config = dict(
    n_layer=9,
    d_model=256,
    n_experts=48,
    experts_per_token=3,
    d_expert=128,
    d_shared_expert=128,
    activation='swiglu',
    moe_layers=[0, 1, 2, 3, 4, 5, 6, 7, 8],
    router_score='sigmoid',
    normalize_top_k=True,
    routed_scale=1.0,
    balance_loss=0.000269,
    balance_bias=True,
    init_std_router=0.00826,
    lr_router=0.00167,
    vocab_size=22585,
    norm='rmsnorm',
    norm_eps=1e-06,
    tie_embeddings=True,
    optimizer='adamw',
    lr=0.00149,
    beta1=0.9,
    beta2=0.95,
    grad_clip=0.5,
    batch_tokens=65536,
    seq_len=512,
    train_tokens=346600000,
    steps=5289,
    dataset='wikipedia_en',
)
Below are experts of layer 5 (counted from 0) of a mixture-of-experts language model. Rows are named router (the router's row for the expert), down (a neuron's output weights, with its number) and show model dimensions 0-255. Each number is 128 + 24 x the weight over its row's rms, rounded and kept within 0 to 255.
Before each expert's rows: "comes before" lists some tokens at least twice as common just after its tokens as in all text. This comes from a sample of Wikipedia text that the model never trained on. Tokens count by the router's weight.

# expert 26
comes before: ", ", ". ", "\n", ": ", ".", "\" "
router [ 99 136 138  92 135 132 131 115  94 124 127 146 137 181 123 135 107  87 137 133 124 107 141 136 122 130 135  79 136 132 114 117 149 116 136 140 140 148  84 149 143 119 109 106 150  70 124 128 148 122 184 108 113 114 143 124 102 154 153 132 124 119  83  97 148 125 109 105 120 116 112 103 130 148 154 140 106 128 154 130 109 135 113 146 113 126 131 122 122 159 153 160 148 137 182 116 130 138 111 141 149 145 147  91 160 123 145 133 140 133 138 125 171 144 139 113 100 157  91 120 144 150 171 128 203 168 107 125 128 125 118 163  88 143  97 168 142 139 151 146 159 132 126 137 102 154 146 106 117 102 137 152 122 127 135 136 125  98 124 117 129 138 111  90 124 117 120 151 146 143 108  80 144 114 130 130 146 112 103 140 120  96 113 127 116 117 136 134 105 186 100 138 117 135 129 112 112 115 151  88 122 125 184 106 121  49   1  96 157 130  81 102 129 121 146 136 152 122 127 118 127  98  82 123 164 193 144 162 107 121 105 140 133  93 101 110 136 124 115 152 134  88 150 123 133 153 112 160 139 121  77 121 126 140 124 108]
down0 [149 119 138 122 121 157 109  70 128 167 108 164 125 147  70 178 164 130 147 110 100  85 103 139  92 123 135  84 176 166  98  88 137 148  94 106 101 119 133 119 101 108 126 111 151 156  97 129 105 145 126 134  79 126  89 145 133 194 131 135 133 127 113 111 147 117 140 172 111 128 162 146 151 151 134 141 120 108 147 103 136 143 169 136 108 142 143  90 133  87 142 124 127 129 159 142 154  97 153 150 118 112 133 116  80  67 131 117 111 189 121 128 124 114 176 148 128 145 132 120 107 158 118 119 109 123 115 136 137 123  90  86  92 113  97 165 103 138 127  98 145 133 169  88 108 147 126 146 127 145 118 143 139 140 153 127 130 112 120 144 162 123 114 126 172  74 149 117 140 146 142 116 141 111 110 139 110  93 155 116 147  95 135 187 114 135  82 121 161  71 107 113 119 113 131 136 138 106 120 132 150 130 112 112 137  91 168 153 149  90 123 107 140  77 135 113 123 124 152 172 115 120 125  95 127  95 139 145 128 101 129 106 100 124 114 129 142 113 121 158 125 117 132 158 185  99 107 115 112 121 144 127 121 147  83 131]
down1 [127 157  99 137 130 165 132  95 136 110 120 161 134 148 135 146 158 123 132  57 149 144 103 131 163 138 134 175  72 112 129 134  96 168 175 109 121 124 140 129 119 145 157 139 178 155 160 137 108 106 115  76 146 110 109 135 149 121 129 131  91  97 149 131 126 121 146 125 183  86 149 131 112  88  79 120 139  97 137 105 141 110 140 137 127 155 129 136 158 141  70 176 142  92 125 119  93 124 153 118 109 112 115 100 117 156 113 109 147 110 142 164  80 141 145 141 126 153 145 123 105 132 134 152 121 148 117 145 123 138 106 156 134 138 120 162 148 112 121 116 104 141 135 137 150 134 129 140 150 145 112 112 116 129  89 102  84 123 105 121 107 164  94 122 125 101 137  60 138 125 104  96 141 117 120 135 111 121 116 121 111 150 141 162 127 148 129 123 139 138  90 139 162 176 152 167 128  86 115 110 182 136 139 143 152 139  74 166 152 113 136 113 105 121 131 119 127 103 122 119 188 155 181 126 133 122 129 193 110 136 140 130 147 162 101  51 143 130 172 129 111 152 145 142 149 138 132  93 155 125 152 116 149 117 121 138]
down2 [151 111 119 110 100 145 138 183 122 180 166 122 125 170 117 126 149 149 119 114 140 147 122 116 108 152 116 130 157 186 125 145 138 142 158 140 119 102 126 150 122 106 141 108  76 100 155 107 111 130 153 137  89  98 150 194  91 158 143 105 138 138 108 119 111 166 134 118 137 146 155 130 169  92 152 149 149 173 142 115 133 122 149 179 148 129 168 114 135 124  96 126 137 139 121 118 143 106 136 153 113  51 104  91 128 156 145 127 141 130 102 125 143 129 134 115 135 117 161 151 193  78 120 142 131  95 156 148 146 147 193 132 121 144 141 137 165 138 143 120  89 168 135 142 113  97 152  72 125 139 114 124 133 159 136 167 129 146 131 134 157  92 133 138 144 159 103  89 108  86 173 165 119 129 155 123 162 135  90  74 132 106 115 142 170 123 138  83 125 107 154 118 113 155 118 149 150  94 118 120 112 130 141 127 154 135 149 154 116 150 141 163 171 132 144 135 128 128 144 122 159 161 165 106 117 107 146 123 143 114 181 126 127  91  95 153 132 128  92 125 154 134 106 133 129 107 130 127 119 146 128 117  95 117 133  98]

# expert 27
comes before: ", ", "'", ". ", "\n", "-", "; "
router [101 171 124  96 129 104 134 107 130 111 115 107 141 133  91 132  99 114 127 129 143 133 156 133 103 133 161  82 161 137 127 103  86 135 160 139  97 150 112 130 164  92 133 115 122 125 125 128 135 121 156 113 127 149 119 130  93 139 138 136 123  94  85 121 106 103 140 141 109  96 132  94 104 125 109 109 119 102 127 130 124 146 127 134 128 115 124 113  94 167 135 140 145 120 142 112 124 124 101 141 145 138 129 130 145 147 139 145 155 147 140 144 163 123 143  94 117 153 110 106 142 131 172 117 192 143  94 117 118 128 133 151 128 129 109 178 105 122 144 131 134 161 136 144  98 155 138 149 122  99 144 160 155 146 151 167 135 108 145 138 147 153 122  90  74 125 149 167 129 130 127  66 138 114 159 158 115 140 140 123 131 113  96 121 124  92 139 121 115 170 105 126  83 150 120 111 137 140 121 104 148  83 169 129 134 108   0 105 168 118  83 124 120 128 161 114 126 132 120 108 129 109 116 116 133 207 144 160 116 124  82 167 126 159 105 147 119 135 102 138 140 115 144 114 133 148  85 152 131 121  84  95 164 111 111 149]
down0 [156 157 140 133 132 156 144 151 152 121 154 115 115 171  96 141 101 147 149 129 133 171 143 130 124 162 160 131 153 102 159 182 131 144 143 131 122  82 128 120 118 157 129 125 108 148 128 140  80 158 127 166 143 132 144 131 169 125 174 104 145 136 103 163 156 170 119 106 113 117  85 100 136 119 119 152 128 128 151 146 158 111 142 162 140  65 139 126 145 147 137 133 168 108 113 103 124 121 102 105  98 125 130 143 134 117 111 155 115  85 139 104  91 137 136  98 125 126 175 172  71 156 110  77 130 162 125  84 134 125 159 158 130 166 141  98 107 145 113 167  96 118  88 112 167 113 139 120 135 149 161 174 116 158 102  82 104 138 157 142 152 122 145 102 111 158 115 113 127 121 122 129 122 142 126  71 162 130 113 125 106  86 135 145 118  97  97 158 142 111 116 132 148 137 148 154  96 125 149 128 100 113 120 138 110 114 142 106 138 120 129 134 169 154 133 167 116 124 179  96 100 110  80 114 152 117 103 101 130 143 124 145  99 167 139 126 154 162 137 163 102 112 127 116  86 138 142 142 181 103  85 138 104 150 113 146]
down1 [124 152 136 180 128 114 123 143 112 131 153 149  97 134 131 122  89 147 168 103 131 133 129 196 119 151 158 131  98 119 142 113 162 100 118 126  98 105  86  97 111 161  99 130 110 122 134 152 122 121 122 146 142 109  93  89  96 105  96 151 120 166 148 122 146 144 103 146 132 117 154 136 118 154 128  85 109 126 138  61 132 115 133 118 148 134 117 142 129 136 143 114 102 118 143 129 113  89  95  49 120 134 153 117 120 105 142 110 104  97 146  96 133 166 146 133  97 163 110  89 105 159 129 109 136 184 126 161 146 119 117 149 127 146 142  68 173 155  66  88 102 104 125 158 135 167 132  98  92 117 140 110 150  93  70 152 127 110 108 137 139 176 107 124 158 146 115 143 117 121 133 140 163 139  90 109 141 158 114 148 101 137 109  87 144 144 167 126 134 135 128 169 149 150 123 135 100 175 131 132 107 155  99  96 137 118 108  96 129 141 110 134 121 177 131 137 117 135 105 132 104 121 165 132 176 116 139 114  89 118 112 132 116 106  97 109 101 117 103  98 166 149 127 131  85 141 113 102 130 112 146 152 122 117 128 152]
down2 [170 139 175 128 144 163 117 107  92 104 123 141 129 182 146 142 186 120 155 126  99 172 100  76 145 148 135 127 111 132 139 141 143 158 135 164 107 135 117 111 112 175 135 113 142 131 110 111 122  82  96 151 149 102 172 109 106 157 116 136 161 137 129 138 110 122 146 128 123 182  95  87 113 130 150 117  82 142 133 155 123 121 132  97 100 127 112 129 120 106 127 102 174  83 115 153 112  86  98 112 132 138  99 134 110 111 109 155 142 128 150 141 133 125 141 144 139 151 103 149 143 155 142 125  84 138 158 115 159 112 135 135 128 144 163  86 121 133 117 142 100 137 117 125 128 108 121 114  97 107  99  97 165 132 159 100 109 119 131 150 152  85 110 138 165 106 169 125 162 132 119 156 112 130 135 168  97 108 107 151 119 164 137 150 128 150 130 142 116 142 142 148 111 113  79 103 118 164 161 133 122 107 160 141 138 112 121 128 167 124 162 126 168 149  93 111 176 159 122 113  49 156 122 114  68 138  77 120 140 142 121 127 129 123 125 146 138 126 158 131 140 111 139 163 129 119 124  84 168 181 120 113 139 161  82 108]

# expert 14
comes before: ", ", "s ", "\n\n", ") ", "'", "\" "
router [144 143 184  95  80 108 140 110 115 130 114 152 146 122 103 160 143 105 139 121 153 125 151 144 105 115 162  84 165 147  97 103 110 133 130 128 136 140 146 112 151 103 142 114 127 111  96 125 144 126 156 129 120 138 113 145 122 132 175 130 115 119 145 155 123 119 103 104 112  98 141 110  81 122 123 137 140 135 143 140  92 166 133 133 101 129 109  99 126 131 128 158 138 123 101 119 133 149 121 116 153 155 127 135 160 146 116 135 127 124 144 169 135 142 119 121 120 176 163 122 154 131 165 116 197 147  97 111 129 116 127 160 125 135 128 134 117 137 136 151 171 146 123 136 108 143 111 128 122 101 170 137 130 152 144 123 134 105 118 175 116 154 110 115 114 154 105 139 150 115 117  86 148 127 153 134 155 119 150 151 133 110  83 133 119  75 121 155 153 157 138 135 106 161 167 129 140  98 125  97 139  92 171 134 152  94  18  80 189 138  78 106 105 137 153 116 146 144 126 142 128  95 101 109 165 216 153 113 132 117 103 166 140 103 110 130 143 120 101 126 143 147 118 119 146 146  89 125 107 112  89 113 173 151 169 148]
down0 [ 80 120 166  79 170 128 147 190 110 150 141 134 118 119 106 114 118 176 123 109  95 124 145 146 136 136 135 133 125 144 165 158 109 124 156 108 117 108 111 137 128 134  79 147 131 130  94 117 143 152 121  87  82  95 102 107 105 129 143 137 128  86 132 100 179 126 125 172 131 137 110 114 150 124 116  95 156 154 165 155  85 126 108  86 168 120 117 164 159 133 106 143 142 145 160 101 164 131 137 139 148 146 122 120 124 124 131  78 123  99  86 133 129 127 143 148 138 104 150 141 124 141 110 143 143 144 162 108 117 155 168 138 103 133 125 126 122 159 139 117  98 167  85  94 137  84 115 156 117 105 136 104 126 112 144 162 102 135 116 128 167  85 131 130 101 154 116 117 142 147 114 132 132  98  90 137 135 133 153  93 157 120 153 122 109 130 142 108 134 147 106 111 110 130  86 158 145 125 169 152  93 127 113 140 145 148 112 107 133 117 172 143 121 140  86 144 129 142 110 177 164 154  72 103 110  69 136 122 169 135 115  92 157 130  71 159 108 131 140 148  71 180 135 164 135 138 145 128 126 129 114 143 145 142 105  94]
down1 [103  79 126 122 114 122 123 166 121 131 103 127 117 123 111 152 138 101  95 171 139 134 113 145  80 104 145  88 144 101  98 183 120 109 101 166 112 104 114 150 102 131 124 143 119 119  50 154 111 122 116 116 137 145 117 155 139 137 139 103 138 152 103 142 100 139 130 117 109 116 135 149 152 109 140 151 143 180 111 105 165 121  81 147  70 146 106 154 132 106 113 149 120 135 115 170 118 145 117 141 167 113 109 136 162 130 174 202 150 153 137 127 133 167 104 119 123 146 134 142 170  96 128  81 141 123 111 120 111 122  99 126 147 132 151 116 119 149  91 163 127 129 154  94 122 132 154 121 130  83 119 127 127 145 185 163 109 128 125 157 144 132 138 130  84 123 122 104 106 158 152 101 168  86 136 129 154 157 146 131 139 163 121 131 123 137 164 128 115  91 100  87 148 140 160 120  67 107 183 148 116 151 132 166 101 138 130 132 137 170 154 148 128 129 138 147 119  90 136 112 132 122 156 125 143 136 115 162 115 109 127 127  68  79 115 154 146 153 122 154 121 105 134 116 112 110 190 150 122 123 136 147 144 104 117 127]
down2 [155 143 142 146 132 132 121 132 138 126 106 169 167 162 121 140 120 135 140 105 160 132 118 146  85 143 184 135  71 113 166 149 139 130 117 112  96 139 154  94  97 129 130 173 130 127 150 141 101 108 144 132 146 144  69 117 138 149 149  82 129 110 129 139 121 117 139 138 141 125  99 134  94  96 161 105 159 113 106 157 159 111 131 125 169 122 108 156  85 107 101 163 125 162 138 127 138 131 141 114 123 133 112 151 113 163 112 137 151 110  97 161 123 128 151  84 151 140 145  85 134 127 132 128 146 153 145 155 155 134  95 144 140 132  91 106  77 117 136 118 110 126 169 119 107 145 141  83 129 124 132 168 130  86 143  75 135 105 150 126 153 166 108 120 119 113 169 124 136  78 159 183 160 140 196  54 146  97 123 123 109 175 135 139 129 131 136 128 123 127 124 122 159 158 119 103 117 139 122 147 123  95 167 111 158 121 107 144 155 136 131 100 105 109 100 132 184 120 114 135  77 107 147 166 132 125 134 177 142 112 144 107 163 138 105  88 148 137 167 108 128 122 109 127 122 155 110 116 141 115 150 109 157 131 162 159]